{"balance_bias": true, "lr_router": 0.00135, "tie_embeddings": true, "init_std_up": 0.0268, "lr": 0.00382, "batch_tokens": [131072, 262144, 524288, 1048576], "steps": 2766, "dataset": "wikipedia_en"}
Below are experts of layer 3 (counted from 0) of a mixture-of-experts language model. Rows are named router (the router's row for the expert), gate (a neuron's input weights, with its number), up (a neuron's input weights, with its number), down (a neuron's output weights, with its number) and show model dimensions 0-191. Each number is 128 + 32 x the weight over its row's rms, rounded and kept within 0 to 255. Numbers have three digits each.
Before each expert's rows: a language model's description of what the expert responds to. This comes from a sample of Wikipedia text that the model never trained on.

# expert 51
It responds to: Later word pieces. Pieces late in a word, often consonant clusters or verb endings, such as t in Cumberbatch, rated in inaugurated, ck in Bronckhorst; some Thai bytes.
router:135118151115140084120145090140131072159107187131140166130105177120147127171159207135142103128134069156127111128081088122103101094165083154191151142088133109129185099148151154133172128124133114103172131155123148164122149183132102130198101152128096202090200162150099126134113108097126167133116120167120110172088099115188129134069082102146079109097108162118148144093153099126135161083169103111167089136179099162093108156154139118140146131156055143168071164109108168093105113149142120081106142183154066097168027130112118138114114147142126085176142096152076129095057115059140147131
gate0:173131136143168104152160204134131115170138122128089062119109100126158134131114104120091140138126120093060149158109120096077107163082093122150171147148146182132159178128106108172129174116125103136112101101134076120147139122124184067208095081086135061154159122134103128155200134096106102080165118114130159144141082162156150143120124200151099120104142135160080157133148079171165160113099150115153124155141136132152147073193156110135095108129139159160114141145160141109095048078102126070150101099121123183097069134110151129218139111110171183075057112087124086081167139156131131136
up0:135159073139110143103099171138127111145078112087177170118145131131127097156146100120112079140202096093157149115116107145032168099156087105067102108076085123115146145081089150114142097099133117142117113154121146128192153139187169186141141161146136157111184166147113124083131132151096132188136143092118117110127140078155056154058129063146143077202128156112125106115115108176110108125141072161091120079115122181099122198125120146160124153156138136129114192114114137169105217129093182166111186069114093137102084133173130148104116097119108120161155128109181140086133125135143092085
down0:174117111147127037198178108120118129084145198155152056124144156114162137134162133190122150152177159109126118099164171120118112066139145131131079170065149103114132108100090059064146162135117110126139115098131144166099146125175162133150102147163096135161109043113127147095147143121145139132128144195101144116117107168102204121191094074108123139075089152159148121129176070115138143102082117143137143084138141128183119126120134131124109173128093118104125129167079132110071124127188088138196103135123054133141101156036149131169158137123134133129103124098052151145120171104150147138

# expert 6
It responds to: Possessive apostrophes, name endings. Apostrophes after names and plurals, plus final letters of personal names and first names, as in Charles' stallions, Frederi-k, John, Singh.
router:111081162135140166114100140138107131178145100093130070068162112122123112088142076169080059101074107138073124123147148141046087122082136144169139175154160181113109104105171096136160115127109146158150179146158043175095176088115154153140115114141092063145156088190174136154104122143118111180101138075125134145117171152131167087087149161119076172184151130151174156133137092099189115140137150148143152146138105130182071146129148096106120126135134138210159133121091109154148150122166150079133111095141113148201073101133153135136135096133130185084169102076087099122116083110133096092
gate0:139105129172112133141158159171153120187136123163080112119065177127124127149138148127133093124115101152132133081073149042137160127108124067091203062097177129149098140097102085044215098166112121106116136102094077090151128144142086139181137164143153119129113181134110144113108107110154181110133100091162142130188166142116128159161090138148090113148157181165145116183107163119153135165094122137101132104164132124156093130128171124174112079092058157117141096148117148107091125129108099126142225129065073086182087128165097095131137107102121158161184083147156139144075125162135151132
up0:100076122120104140185109130110167138072114127156116126084045167097075127148112079181115104084149129111121129129100123066138075157065145083087150143083117135109096150123133158119175143187118161177154161134099107149110111109094107195147106136170113117070117142178161161099134122139139182151126130081167208106122139134140082122118139154062132124237171155153132172111085156098136070133071131144154147131158130111133140165125166080151171102127129136191139134224136105067110090158126096121153135121087111154115111131163147086102110112078144159137148128169166106170113102107079143155
down0:145084118073089148144139161086152132133134178103069164125198135121139164128041162125117098139185125140130139098130122125137145127131103153087122109096103137104139163111122153108088144133090131157101091157121165180124169101170136108153129145126147113135131158083169086099073131110140098124113109111057058185057104163128143155123132232093109186128160168148213137089167099120112169127134132090123108144053131154109129133132110115189062093175162107130120157118126055125116089105172174081154143119138130148097139125177115104220152158162182151137129145097124160141146128111118087078

# expert 16
It responds to: Common nouns after determiners. Head nouns after the, a or an adjective, often followed by of, such as government, order, area, League, Party, Register.
router:142161085111126140140118073140110173120151090162124176122085137187151142107163116105165116098135085125151082144146107127153153187125126082127055113140161181128162156123063144137191144146117148091111125104167143137134168093104035144151161130157119126088192185180129171117175160121094122093092121063123146084162091154121153142146108159175165092153134115167106069105044081133073092126097138164136138056104156106094141110096140096100137122108168083149133121103151129184110139152138174167103125163195183107060159123160085152108137143096133114125163129089088157103150074121111088142
gate0:205145094131162131163087109134109151118108105155128124143112154118095153126140139151096146155085182106176122112159142172196186120097179166135121175166146114136093092092127133048116048122134116129173116158144129130170115135127200120117130138097111113106166142155140061134180111104136142145126128110132122102184129162127153150161078078192118195140104109163116099119100063072155085193144115090092097124169108160071114103106156109131087164113206123071081136120195094096139167090127128127163088161115149112122180127142110070115083099154167192124146133141171147168145108157090085130
up0:149099138111124122092124155122103105088127143152170105158158093115109147103059137068153108135167107120091144134058201140115121157140056060110094156111146133084089107134112148148118182081125154112109145146130200079107140097130101103137135133152149194136062156127122141127172125094122122107096165150137110126097104151101120119188177111080153104159255161104083148137038118167140128129115125139202191173105152150134149132150134136169137158192113141154132174099138091148120148125123129073141124073143135148055061169129139104127154134130099109131151170140107090107136129158125088082
down0:145113158164146092173145138174142048117109237187160130083113078115105163192129172164096139131113090141130105150135100122102124125112134155073132101152165163122133134074122105126152115171161094095089161118072155139138101136117177055120168139144108124123119132089076083082165099084137164147225137118144121117093158155099137150155097113118109104145110134138110133118123071023138170135153137107084080090148150176173135109110146133138075124105207083170089176141150143137129102087146089103130150159140096102119124127089116167152105135114135211128163098117123109118147179138147183126

# expert 24
It responds to: Word-internal Latinate pieces. Inner pieces of Latinate words, especially ti before -on in accusation and relocation, and past-tense endings like aged, uted, umed.
router:137153154131118101178144103217130096133125196182150064149122126113148126142066134138151095154121118134146167102173106113137109141199135157140128118115098135153108135108093109134106161148167072140118091136084128173131107174140157165023086086121157105134117086136119136115131132094132057145127149079119067144148167090126165177111129136098123073110108081167178134117149111171161103215127179106163104179175125111103114099134137125088145095098079104104119155126050146134121096099148076105089136097099112150156113159020147160120170144135124131193131162117142130161152166100087137169
gate0:120082097113052168105129119157221099154127146164167198141138068160080183131128130188107150098133080203103175162143142142099153148148126135108151110127086129124118156090091148145135159158184116143124105124178126188084081179145122165122079062119126076154149162072105106088228127111140146109114142144150136160154092111174189126130146136109100133149110144128098125154116065099120081110131158118124112174140051105162103127114114128112130207125178111102100113066109156102138131144141136115132130173057097124111109129125152147088157155092127117119149155099189145093084089092106132102
up0:085117090140172095093141100125157133139097145131166132179139096144140154122118146162119136130093090118156042179154134138172195178148127177139104136134134101106147115097132116101151176191086115062156122181078152167162125106148129132076118086098097085135155070179135162147057134223111117094127123109143177118128164191155083147015125137149151107109196055114162108141112121121106146066151151136114131226082155107111095149109123133166131130167115110128127141081078145123124111103105123095119151152117127117160105107126140123125152126105096124121207088090180127137143148114112090132
down0:155125142162162140146155122136174096088140086115129179127057057115125177136137140123090105151132116167096091124144096126103124143182089096146133104157069164129113059108156091157120059152131125103106142140161093096122105163102070103099161134181124114139085196190059096076153111108153147084147118178103071133184102157084155192147126117139093132132076102104096123150174137144108123125161174131173135088130116197151132107121092153133129113105174125120057148122173091135153089144129081161125167113130172086142167172119098146085115147151115183189139171114072126135186169107160179112

# expert 3
It responds to: Mid-word after capitals. Pieces right after a capital or hyphen in names and titles, such as g in Geography, der in Hyderabad, and initial-dot W.
router:091133140217097187139111177098161127127099137144124154181102195092157140154110182108166173088153163156145166142059136106162145132158120114126131171143142128128122124109152132098094145102127135112127103169103152097149235144180097135116090208142123150214093075096113167097135159055140103134156132163170098139107118150097115125110150071137143150082154116113130084119118117100107125104097097148080105084089133099145110132182098122136095149139141138101075137135143156175053139129098098125165160178172063108124129099076119149121061111191084128177164076112144136127090131094110148127
gate0:123178107153144174135114125114111189175141105156107131108124095089161112125103125138121171104150139137149119162077136099155107178041182192111109087133198158124117082145134044099090093180127171157085131119067140119066067159128126151141147106081153144155141191104124204133102161092123162074149136111089095167163176126171148139104119126106134117185155100142122142088129147092090043181121144102139141115062129117118125095135087144188129190129148071116060102131116130107132136113105158118128098152142154163081116157065089177088104123152156187148162106100117135099120124119130124109
up0:187175149218203122077174105114099112182171102093141105150147117142164133168089119123101181115128180155101132131109144112147164140130133137148100106104117088116174164129081098124148129198140112135147120141051161090112113163131085160146141127103166087118078149093089132073147172112118090115154115120082123073141112130168124111081114092129186150161179110123139125104068150085171179146163100148101134126080132156111097116125070146206112151101172045093044086155152179114133116154124122134146170088139152138123123161146097168129166061155137183141134122081085122136114157112130149123
down0:105066132132162064133164116134072094154119110162128122120075154135130092104072143142104171182144188074124126107116192120139166098136131109103119105121164074132102216106159133096155131155230162139095127116122171143120072176096147102150167127142145124151068066153144122102165156140147134109150132202130107181126159111106100158142122121149119158077098169155167114087132064180115098043176079104164133100141131126148059131136168126101127165094146120107063139115160089107223153127138157163122108088107148122140160084140126127103084133147132140086139121133123165067147118131143098130

# expert 43
It responds to: Units and number endings. Percent signs, measurement units and ordinal endings after digits, such as %, km, ft, 101st, 5th, and final digits of numbers.
router:148105187135135054192122139149112143128193145155132132157142156157084131160136095182064081117142123155075150155154113131055095157118132157134113096122176136096118136160152159097108107137154138144143161108147114179107089101135142123151150134146123140106111160159107143156174092149160099090115160143124189125100070125191138101097099209092140108133072169106068126146097096199160147111099127099161185083162059108095070132136104095076106168165110142119156098149089167159103130121127139121171125142076086093153129153171154133137166131073141089184107108143061105188165070098099104125
gate0:156192120153093191115242152103091140123108108139149104168107141082131142153113132122125115166104202143123202168105130144123095080109099154154063061145163073092113075131125178040149168111155156123074110128105132113143135133168104103117069138107112126130151131148097125170191119093170078151151129101102175095125094170046096161106123155111149189116177122185146107161106134138118112177102090113141137105111133108138099115102139119123105108107132149134140117197139084132124118066126127102141106068138126102101133099170121121162141137138125173197146145065167183105108126091144086118
up0:114127179088074128127115122129098137157089171159166120101093152089098121121162131157106066109071068186136171123084100162083038132099144154144141100120156184145171106129164142128142145132151145110083160125118031128105107098160145149149096120164065197123163147150139148137122094091132150158109090187143222144111108178121128088151134112097084118133113154219088128111141111136109083134107132108181136137185132139098081149150146066102171164114099157145166147156142120097145071162097151146115115135132133082158148123099143101105153182088126149115170150084186171176143105091128088144
down0:141097120138189170146121162157148128131114173112095096106174071154072160127152130129197083064062125096157136114119148135144119078165156133130135150066173137106120108133134092143099141098175127169118159111149126101109123119176151216077201090166113139128130148126171105084163148120090164139163104086135134162133113117127140120128076111122080133085158160143166179151138102193106172015167072178077148085078140156130136097142066121127150116096155171134121151103138080160082064125107149113164086152121108088115101081127103123136141084126137106124136135124152189173123100137146166081

# expert 1
It responds to: Line-start list and table markers. Hyphens, pipes and bullets opening a new line in lists, infoboxes and tables, such as "- Punter", "| Amherst College", "|---|".
router:157162112146133214132132183099126132148149171171108156132074157151163167117044127127115114196171118146134163076129101152179155096089152088105160053138141114069118157160111119107102131142148137135123115091104077155130111179132174120052126101147172101136094092079131150128091193137086135095149178149090176171176177089100071173120121161081158154160183145136169141100134115098103111112104130083112147127089187145101105093101103145120123164114140108105093143091081129143141066109126159143111176082049072166134132099080097161126140132174143160160154111114118138162125144121173140104
gate0:094154109133111136101172205143086097166107147137163126109111119063075085167126133128116148128166147161163174085136109086158169105111140149156203090160106141131081093074110070168129165124142098114192184151118135119142124176120106116082177088118169127144128152111070110108114125084085104041118128131123102127147154128111132142125176091129094149089159184144105163095128097112080125154177085143152112174126113124146093100151147115134138110114127125174126225128080125181143157179169187133135192124087092166103121146117105081117172083111133130046107144165141119128057115158174122156
up0:096163089152116128120152171119114152139115154112107163121082130140090134163094080097130161092137143154123172059158131062176200153093174119159201093140126104101142129100142038166101122170148124142153114153084102178073124167121124117109184093089143103103108123127096106072115164097119098050159133132112105181124167099083110114130155153127139154112156199145130195092123102101084109126145154116159071126127144080136096144170097095145159113129172125123138153130097109247150122152163156126141185094082142188104155141101123167105114154175154143085109156133114140118082102151122155183
down0:091107207090120170133127133147105169072155066085124134107103142156061123147137118096145177152134122170131090163093120108127164156149151137118087122064140131196132102131098121150182114139121141172119117122131135177099140162124130111151118133109119140181068134125101153168197140143124152134135110153116119155151102057190191000097068136145122102103148153163107124085112136092170068152141115092117097106111127172104148094129157145148177128121106103131138138123122114136051192166115129117132175116059131113159097166157108223093154126121132112170105116150113095087130069176113128162

# expert 28
It responds to: Middle word stems. Middle or root pieces of words after a prefix, before -ed, -ion or -s, such as Cons-ume-r, out-come, en-force-ment, Down-load.
router:150181158131116120146113107134106122114118164190112074154083160167109126083104108119168166116138101142153122152110192107203117134135129156115117095146152121180147153132111109115107121065162038117108097165098155136157074160179150107092098107070129165199084131146100098131099106096102111178141103088103105107216188138087157172179121100102110149073139160166132103131097123120122100208097139108091086174138163117121084086088115149158148079109144097090070100138134122081131098187127134100077146154176151127142135171111157106122171142160131157160140123091165150147055176121117169152
gate0:112167130161104137098154146116123092107152089161095117156131120116106159152155148235129137129127128095176076163154109111098114082075117133143158119112114145122147135107109143118146114084126158048107129114130171111102155149140126122094108099135140122128127179171194184167124089170107158082119156120161137158110125161147083068141113057098123114125074085148157110111108165159118184156126127201115078117175110156103185174224118166105180125149079125100074144056128134139094109114156143106120194195071151099067136157131106183127173135097110117149162140125081111152072104126131107085
up0:163170101121134133141117125153135130174101158132106161127047156110156105145200136025105125175119148127139140141152145108127122143162091101152137154114214139132151131118186057144122134189107152136119087218165094120118122176173146139101050144117087134093101151084104127116120176126131132156116093110060151122157172117124104130119083125141157117100110117118149117139148129092103136099070183133151106128104140131072113122097136081079131057146101123160130108088176174064141138170106179114111129105133074167149185135083112127139142139107123180094123150144139159023116161179122163175
down0:103164171059180097084166099129117130095158134053183128111075063144131112112137157137182108089101141145111088174103121127124067122133073075070123164148184129094126088170123123108129141095158103162144137129147064129126127183101107188109164151148137102137085098095108083124149120056163079131130099113106106126100200130177198111058099139103115173089136130106095163148128117208092153147137148155180175170133133141076128159132116145142156113081108140150192138114124128152072122125126152122165106145153132136146081132176143141147099166113120184160087128102120145187146093186116161134

# expert 23
It responds to: Common nouns, infobox fields. Head nouns in media and infobox text, like film, album, song, Genre, Studio, Area code, director, often before a colon.
router:129173122094192122125095122172106154081104114128151148081120102200137156106171080072166158073066130173123126123115157162137040137087115097124111082120138165085105066143091196117172130094150155150186164152122166151154151141101127154146107059196146041142152167116140082121103141063074126134100127141120075135163128151132123156121145160160122127141077096128142168109038158148101071138166154154138165138128165124099148050122123133123120114090152128172137114141135155082103169130095176186132119144162134096149114147134126138098097101079114133149169164118182100143142124165086107139
gate0:137124125150140123164122134101153153092188111151134207105121120109059139089095132145171135126132134140123182102125147189152124169101118106116109194133086102087115106095111156099138103126190138143121123120135098110067175096117098114114140112127135126131088153185133144155088112151132154163119107057144140199129021135136103108137131162127149125129113153047105174144133102144082168155149109131155150027121087091118131138059163148070105103149111154129138150118208175139062138124164112114114139172097181180128111159098121142131105133053147085108130131080188092200101127097121135084
up0:122118086137138174143118105151108116051115131174199166055087139100143074117179118196146136115071108124104165092141152110105122178107154103150135110078142191153181086153173145112138131164185132145158152094135109140085120170050138145150079133175165069096176152117102126090113131141164177098130110145142125113064099127135130109136154138147150166113088089125095142114130131131105113163097075062087147147139056155113119116136151115071129202161140158112150133138171153080136170115163155106146146081141121111106143126079182132163117184158129094074111099132127049184091119116161151152
down0:144201158110120125061171149140114192176110144171164152121101117157121176142116109134155090047104064102166140114081165147157053139158105108082128113159114093120170155158111148130126141181095155151115161147163178167118162196146113199157166077109121129144070213072132117093128105112092133090140134163156087136182123132143104184120136116159133156134102160158074183119062094099096147150128146144142101128035128079154129102135087167110158152140114109117066148144092047102130125105110141083132071131116142096123090118131150123131115149102074135100119156098130148128127100152122143098

# expert 11
It responds to: Time and sequence words. Temporal words and years in narrative or sports text, such as after, before, later, season, until, 2019; also mid-word pieces like def-la-te.
router:089127175069109061068107126165146142140119161094135133102141062212154131088172123082055107136146131087197117119147129131120053141076155118161138174197144155159160123124054084154144148125082090143129114109156092105110085097147152135102119051123134121129183168084134151111057170135102124141180140094098168124200145097151163115153110167170072163146091091171144147126140146127166111134139174153133138102111108109158115119141102193147136105147136104108116082093147114130170119099154185118133136154092191143141122125114065176134108126139186140132121114119113106064191122148111134127
gate0:124132127130155142156126124172141107079119177160165151079084153113143074116089127125155106135101084176123099147144105133150128157105146069122090185137142115109171116167090085112156099105126156136123140121143107177118173104131173126073131121090119112162143116128132080150040135078168097158169156089147132158147178191176121115102113182179123083121125147109144112126118039167122120114204134187153066103052093150183098122141108180126112095082112100139116122118170139121118128027157103123136169129185125128115161136126121140173171083131092166165086126075121116138119132194147077071
up0:094105113109083133169108169064176122083139110121124187157070164119057188119095128041133097109202107122099142121121128134088156159097127126163102111141135114113109101072123142135135147126104134158137100138161106079118171080129147147139148164213128124129159141088130116159155132072124206163075135148103149175066112107116070148149136122150124219161140105120131121116051082116067156139134154144033120108165151114165120151112187127157138148135129167118129105099153184149128131112101107127102096089123123170127181086081159129155087128118095078177172139129145135133133158152112188142
down0:164127079110151164139168101084121109094152130107112166117142127193123097169071102108161137134142150073207086131122113148167133181134076128094080098175064164067129146114132128082173111155142101149164120074118074154168128218125138108157122146138121141133101164153132166106167118110163124107188130126072158130141119141117095125149105128139109157170139121145159125124152097106126119137044080109152084111139137169096133082145167137105116077142111135206088148145121093113125050086173134225127086184166139123132130142214092137140154104128065145144144135097164066107108106116142122108

# expert 39
It responds to: Word-initial fragments. Short pieces just after a word's first letter in names and words, such as ka in Ekaterina, oz in Wozniacki; also month names.
router:137156096157134125136173174109151127118131142105108136094159116132130133163155109124122145137202171108170116158173113098148135060182147111089129143105072072192102141125117088099107103082177079121136109117075165096166104168144157135076159138117128120215150112123147111098120093112175087139220096149118114132109151160146112153111141146131151097147097155092094137070139189089108149103182124104173107074120081164176129134140101183145071121159140151095159114143133162137075165151090074149162176129134076123125187169084127111157136100183088066135136159151158119076117129116102178048
gate0:149141142174126188153120189073143088164104149138137156123132060162163144116131142091138138136099170151065074112132081037143130123208159103149132102147084120163056115060181100155113140123165128157112121132149125073119186109082102157109118121103144134149133112109125158133169161145178122108190143160088204125163140125079147145148110109129142171125158144157084108116130056112020088125135148129142083136055115113089134129144128104143093104166108106116175150102163083149131073137099136162157158122171144094114151140082115095162169154100158141135189093088085120109140087147149130139
up0:225183087098133081126142125135178128120113076145090178103096100123153165113097085126093162153194161121123187174089123093128118117103179108122140141102145114073080136134113210197137158104136131122149154134148074066147161081110082161103201155135120174135151153083134105140115194094143132116136131154110146107122090159154117124157181086165097118126148146130111088129109095153109099151138146141095103185102091119171176158129135084153142146080127182111129140053138096101117102179131102117066144172084137094151150185120105082110070146124138062164111127160141158117130177097144121083
down0:190090137139120127088136123151160090081133129073116106123102109140157125118125085069111139104100050185139075158161091173129194145134114091103100134118090209074154124130144146104080130143113134096125100191163132174126131143071181174103129111153153060147095124118164105209119129135057111134113101133125141119123206113092185149190106116136132080129144129094166132087087174186136096122110132137187181112150140114084090118133116110100100119136132175144162121149109179138110159155148134142135117110202151138096059111178150129114152184136133071142113143136125086097122172059126167106

# expert 60
It responds to: Place and institution heads. Head nouns ending proper names of places and institutions, such as County, Street, School, Castle, Company, Records, Field.
router:102144142104124135052092056107113121109113094056148126072186123175114132093174067133123163157094167094151112154131159170075150124120109101198104115158170136138077104086106161159190118202102155091132141199164085149202123075154147145180142091157098116096176138129142116143107158114071173107079129090155070117108087169193152102075160148084148123123135143100116127127121073145153135128142145145103141171116120134102149105105116083186130121099148096163129118137109079111147199088121189157152097124093119143091123161153194132126131146110173100122129150157118136082147111094124121163
gate0:115097139125125147144120108128115119123117099126106144166119139190101124104162096223125136142135117101116133100158175189120152098145127076145100183151110106179151140059178132064129089090102108088100150163128133198149086149079112122106105151138172104133093167130153138165146109094123152233106178121103052084129174126130183133110145127152104117129135052114121135120141094096095131169166109094053123161128127123097148095086136148152119139107144115171089184107128113107098141119191155186109139184090107124122138124094113087193140107215189162087120110142132106173113158088136177165
up0:158153128138081120109123120111092183136160118209179132121151122157135136134095150104148132135139143091098153135097111062109102173121142122123137102173189128084127088187081122147149146157151146151141153117087171065119154113187100168142136112082113206147166103134095139134065186116201098079136116085130176165103065107139054139160114105123131175129110138147110131146045098166140122149118127153130108078090190163141116143113096135115135068096103132120131128082146211156127100183114064133176111097199143139122097111145124147055134145073128120159144156090132174091141088106122103109
down0:131134162156166121103162226148139108072122187101128093129120094190098066121118173159135092178103093133166125161157123124218155077079125150061091122135180107131151155146165158133122100105146093126118144058104100125148088147136135100123120127186153088150084059075110103124111104118126078111089119118161134089089162141113125156126162140138105064111123085102168156125078125072147160144160125117079098134181130147135150127097162144192111116102147202154091168199160145125142088171188098123103144151115131107139156082097134126166177104142102197107150122144080132144110154137117090097

# expert 34
It responds to: Opening brackets and dashes. Opening parentheses, hyphens, en dashes and opening quotes before numbers or names, such as (2003), Saint-Étienne, (2025–26), Rot-Weiss.
router:141127116117145077078085073134174174137109088095099108077110120147147165117110163139055132176133149114111180177133080104134109170086139140096162167057135109155127127131139149093194071138137159143103131083194102116134087182110130153119184164169121139147138077122127185124184162137132138110056177147148161155157081111060134091120119113094118165184080126093152173175166090121115125101095108102166174098084152086100119063085146133137140151173143161123138168122187068121162096138103186113115119109066113140139161115106125161157115141110125176114147081122080175115130118155155118169
gate0:127124102159135126159092149175108081132111115144134148188167099136146077130135090114170110149136112098157126070095174122175111112161162140163130101206130126097164169124090066157124126195158088076155102149040174139142146095162117128093113142123184169070120134109087190110114132093143112093200141120130110090094160144137109178156102109129132103115203154107132101087073154107082068129143112156119067159153094132164065160065141156193085107127139156152135177117110128139097123093107141084153130151166110108152112147089135111106137142173144073212128098096158087153109103088116150109
up0:114098162156164074118147112114134140117100113041140146122143089134068149141146099165101141087097123098096144164157100176098100149129162089149172187069140137147102094091135178144137082098092141123176143163168160115121129106102113192180116124134130107092120118155136087130122135121120125155115174110140102137060121169192147082150160175149098104116116192209134204115103125107114082131148126161157140129145115079107145161126206151082134121108132176152135042137117133118129198159158152048143102082125163100116152178151130088164118119140051154058121126138117113075127091094134102143
down0:120134076151129157115160114109124077171131097088160155141088182101131123133170083091133128112116111177171156096146072143092173189086145092112131103126175133094099137122099144129063122094127117140164152122191094110144158090107114144156102111144137153175093101135169111131116095177093139143113122106058121134103139185147144097111102154144151130106118139132164093125136165177142143140159124104169093148141085097134106172096110127120080160074173071118126093111050208077109178186150168092127149152142097143067162143116090159134111044140095092084129144138159133141169201184218156138

# expert 44
It responds to: Foreign name syllables. Middle syllables of foreign proper names, often Slavic or Asian, such as ić, č, jan, kov, ni in Kynidee or Kymis.
router:156129130141090101110136136104136122134107105103098163137199110056153099155159138124170108120157121096113137117082085141115177133089141119107148151114107121103094095039122116115166161192102094105149145164121104124110195129127140148182117150126117151090164162133113189108172125106159162144147092183141122126064161195149149119134075133189109104117169175096174142139154092181121125087153092187143116100166073173130069173134168079127109159148102188153153163128141116138113167128101141081185143174128096063152051120104100088145136097123079046086150145104125102119137091088143148080
gate0:094178100106182143137161060180087126128152153125159131178098144116110088061057100091186101117064162125115157126118157134153168110114114119123136075123133232122109134138076083120089118130114130128139147172191083088132170143068108153086095143141113161132102097193124130207153148165096193110144122089110142086119133149114091147100061124091142114119102118099123119122110180118156119154142104165117166186134130104146149125102207174123131123069088100150117101178178134121128109134166145131155160040126085176103132153150192115167124145103128148148149161145131105102095160120150099106
up0:160112112157133094092169108161135091143130099118105156113122134120165085112102100135144113190076098182102096147108072136092160093153152086091197111126114131120094142113075093084162177111127149136132160118162096105105156159138133157089144184126104164108189152214169128122119123124124152168178102131131128084122115135110100118114106146131137103149123153105088168110180099150178097116178119129127102196181155057152178168139221127136132130116157119107178142087182079124085146111113077097159190068134104203165128144114143085087130164090129089144116136122156049107087156074128125095
down0:073140100116065103110134125080104136151147096109099122110158117116100112133154123169097159131151130160158133118096157163101134128097174164148073139100124157140112113161142180124124159129125154127147168031115173167079114117097164117136123166116132128129192167087156088172158044109146105062091155060151118126125148074122138104114145116094145085149178105181157131061142131104140134161174180049130140096110155131176096139177144110100166179158148161194145161096114136085184176108087131157120126095143114127154158155163130128153122125082154127094088117173139073131155078071128042169

# expert 54
It responds to: Word-final pieces, closing punctuation. Last piece of a word in names and song titles, such as Got-t, Lafayett-e, Den-ver, plus closing brackets and quotes.
router:087068120101071161119112129134192116147120080055164185158173157137115152085184125087111147111170101147095126131080184173037166161172171139157167128091139187084147170107121160163130134129121091135137158146131120111076161088183112158170142112144137123041136179079117117143227145098069131092096171169161123119090135121098107133093130113146110141141125122099095171103116098059153088088108124153105146153075162190128138132154138156143124117127140161165166124104086103115146104130190177161123108140092109136110068109141181147124099133103143128138134080138093152117106125091119117158
gate0:117176127107210149171121124140151116122126158132170156146105122165084161121109091082139098145120057104117147125160195102137096163000142080201180107121198152081136121143133143090141123129149133122188088153162151138119155124117106157129144131167121123124123073161098093128164113147134150138105144068074139133155101112198142127150095138155112128148109131108132138135083105165095126142117098120076093151115097082158117094145090163063123140189146132119118143138145172050142117094189143108103111137147136126080199137036125142132130139151109062073134148141112130126160192141111147146
up0:188129133141082080040121140123095114138129112067067108150115138113154109153180150097128180128102179121131085140048139129102118128181110121096060114157078104171129150132177124141110116115079129091106128158125156130150134082154163098126117160167138104138115134037101119067092179104139109167157122169145117153150136153085153156173119113158162168124150124134106080142157118122100140091106141161152142109105147176136130150112158122202110171140108196083147097165081134189125217175044144140139147154137087106163148127117115074150122107112133158139149147054156152106194112125106124077
down0:063098113140122140152080109184174149171133115096127131102130117095148161094062133115121097150118173160136080127128164068142134160126075158107084166155200163100085118120172118131093121172124174078153134178125115142131177076128147127100115146122173174150124138105170093138178106061105112123133121096170058084148097165103136154115157091188155089137131122192137075121115177172083119153139095165112148127159143082091170100132040090176087086213129142134159114125140092149094103146109143172121116128159098134105096147105105127106153144117109143070153110191114118158132122126084161201

# expert 62
It responds to: Section heading markers. The equals signs in wiki section headings like "== Education ==", plus some words in headings, infoboxes and U.S. state names.
router:074145116079154124084120151118132137123077113100129169107124114096123145125120116171114120214121127172048116127133202053106167163210114136138084128134111158106143082141116088116152155139166135158123163094139118103143213112110136107141110118139106085107143131182146162118067125143112157138123108078124205106137192095101086131083156127132099131113207137192097130182150151093103114121116167134102114138129163075145122111156174120104137129114183173136182152120140099140150145087125138162095140081140169156137075136152086115083175090088090116172106148041170130170117071147160102099
gate0:133137108127157158110155121181112135124138164229147102157123126125124168118127140113068081099116091187134122101131143131104118120123140135160149160154170113154128080080099104173123125126059085154123147120123224088094074145147117105136110070126197109163106134130106206129147115150119188143125143086124100144104122126149109142110143071112141117109121147158136111140125190119114135178125147134129097156163203092115099054099136167145098116147118117141104071214105105096079132148121132077086130188109138164079088140138109140175155094144176122099171139103099094173174155124124054222
up0:152128081109179163088096149140106162095072158151131114135126132143133116138122112149082134070108118192080118119136181146111154139054102137155154142132174170171157069110113102143123072132091100159135177118161172113107024110151135140151073055102122092184117155122149173080151112164114144145147135074140109166126187088113130123119153122134145113153109120199126122130124146123092041131114182114111111136153203071102130079137114135136138115142197096140167110164095064121116147135132132133076086133126192162112113136164122117134121179114162122080170152083132098191163150078146078142
down0:125146067167143086106157153170116113080096180147149151115154071139137074137162129138074188114151175255137133099139092102149132097172108121105146154101159084105140102115069130136199026113156097084148149099126122134175090147097132119102113101107097127145105181076184115111151136139174162116121110102157137091137152153123102098119115118110045124137099097155085180123137144128127134105129108168153150153158152106133149111134112186175153188143132106125091166064119150122134118124179085117140137105181075188129093135135149089126067135113097134127118158098114125133133195181120129132

# expert 14
It responds to: Table and equation punctuation. Punctuation inside tables, equations and headings, such as pipe separators, "=" in conversions or heading closers, minus signs, decimal points.
router:165187078113117107095181173105098137135142198131084109132171121124124093109120165071118135103131121161090121154121216111089155126165116132135163179122079186110119108175070127141192140128078111141123101128169086081146138120123125185106075141096114176143171124155124174134158190114133137143094094099133179148117112122122084137108107078173158140129156134146079135131162109163105165088119151111149119109079083091130120066137185121133134159218096168098199106102139078156139097166096104113106110124161111099116095136136146154066206124073127154168121136102153139152123054127165129079
gate0:099088064140123126196094142139117089100106130131140190139120110165067109136106142144163168110156123095161117141143109103139183148091138112164121094081108114127132176104095154128052153131159078091147133127076126118163140088109051157166155086171168143071078164090120119113170125154122136097172183168144177108087102124084168128188121150114099166163131168092045136123089142157121087128101118164117115174131228178127119151125149119171119072111107166147133163123168157087098164113124135098114149168145122140117076157144152091152125161074141087151134115142105156148067185064122172134
up0:123142184144133138139169132177104145144193157118169094121121173080154128105125114127048081158134119128135165083152152180148046110132144122108110132155163132113143101123125111151121102120148142141155133165157153159136146137168152056044166190181133115191124047164115145129102085126126099131143123134077051100099134134116060168067114126122114095095136093157185090128113106115147148132134096119086119103144103144142089122104130176089121129095091048146105142130113132171151132139152142124144159103151090134121165157116109117137109065190153160135132195117230107079167085176119092169
down0:156119042132127120132176143146122088188108132125126138094147147138107116158130106147173161160108128160149070099198063114187113067103133167089104064082148139140127178131155202108123087173112146096089138128132133141133115169114125099178195160075172150095136128146116150135142168171082116193159101141092161083171149143120138140138111109074138059097108136139149176124148086089126115151091123094072192107143124104130109125118212157101118069130115155106064127170173110174056120125203147102081159128119130099117117099143153133097121133161120135089170117132114102153129176119088091137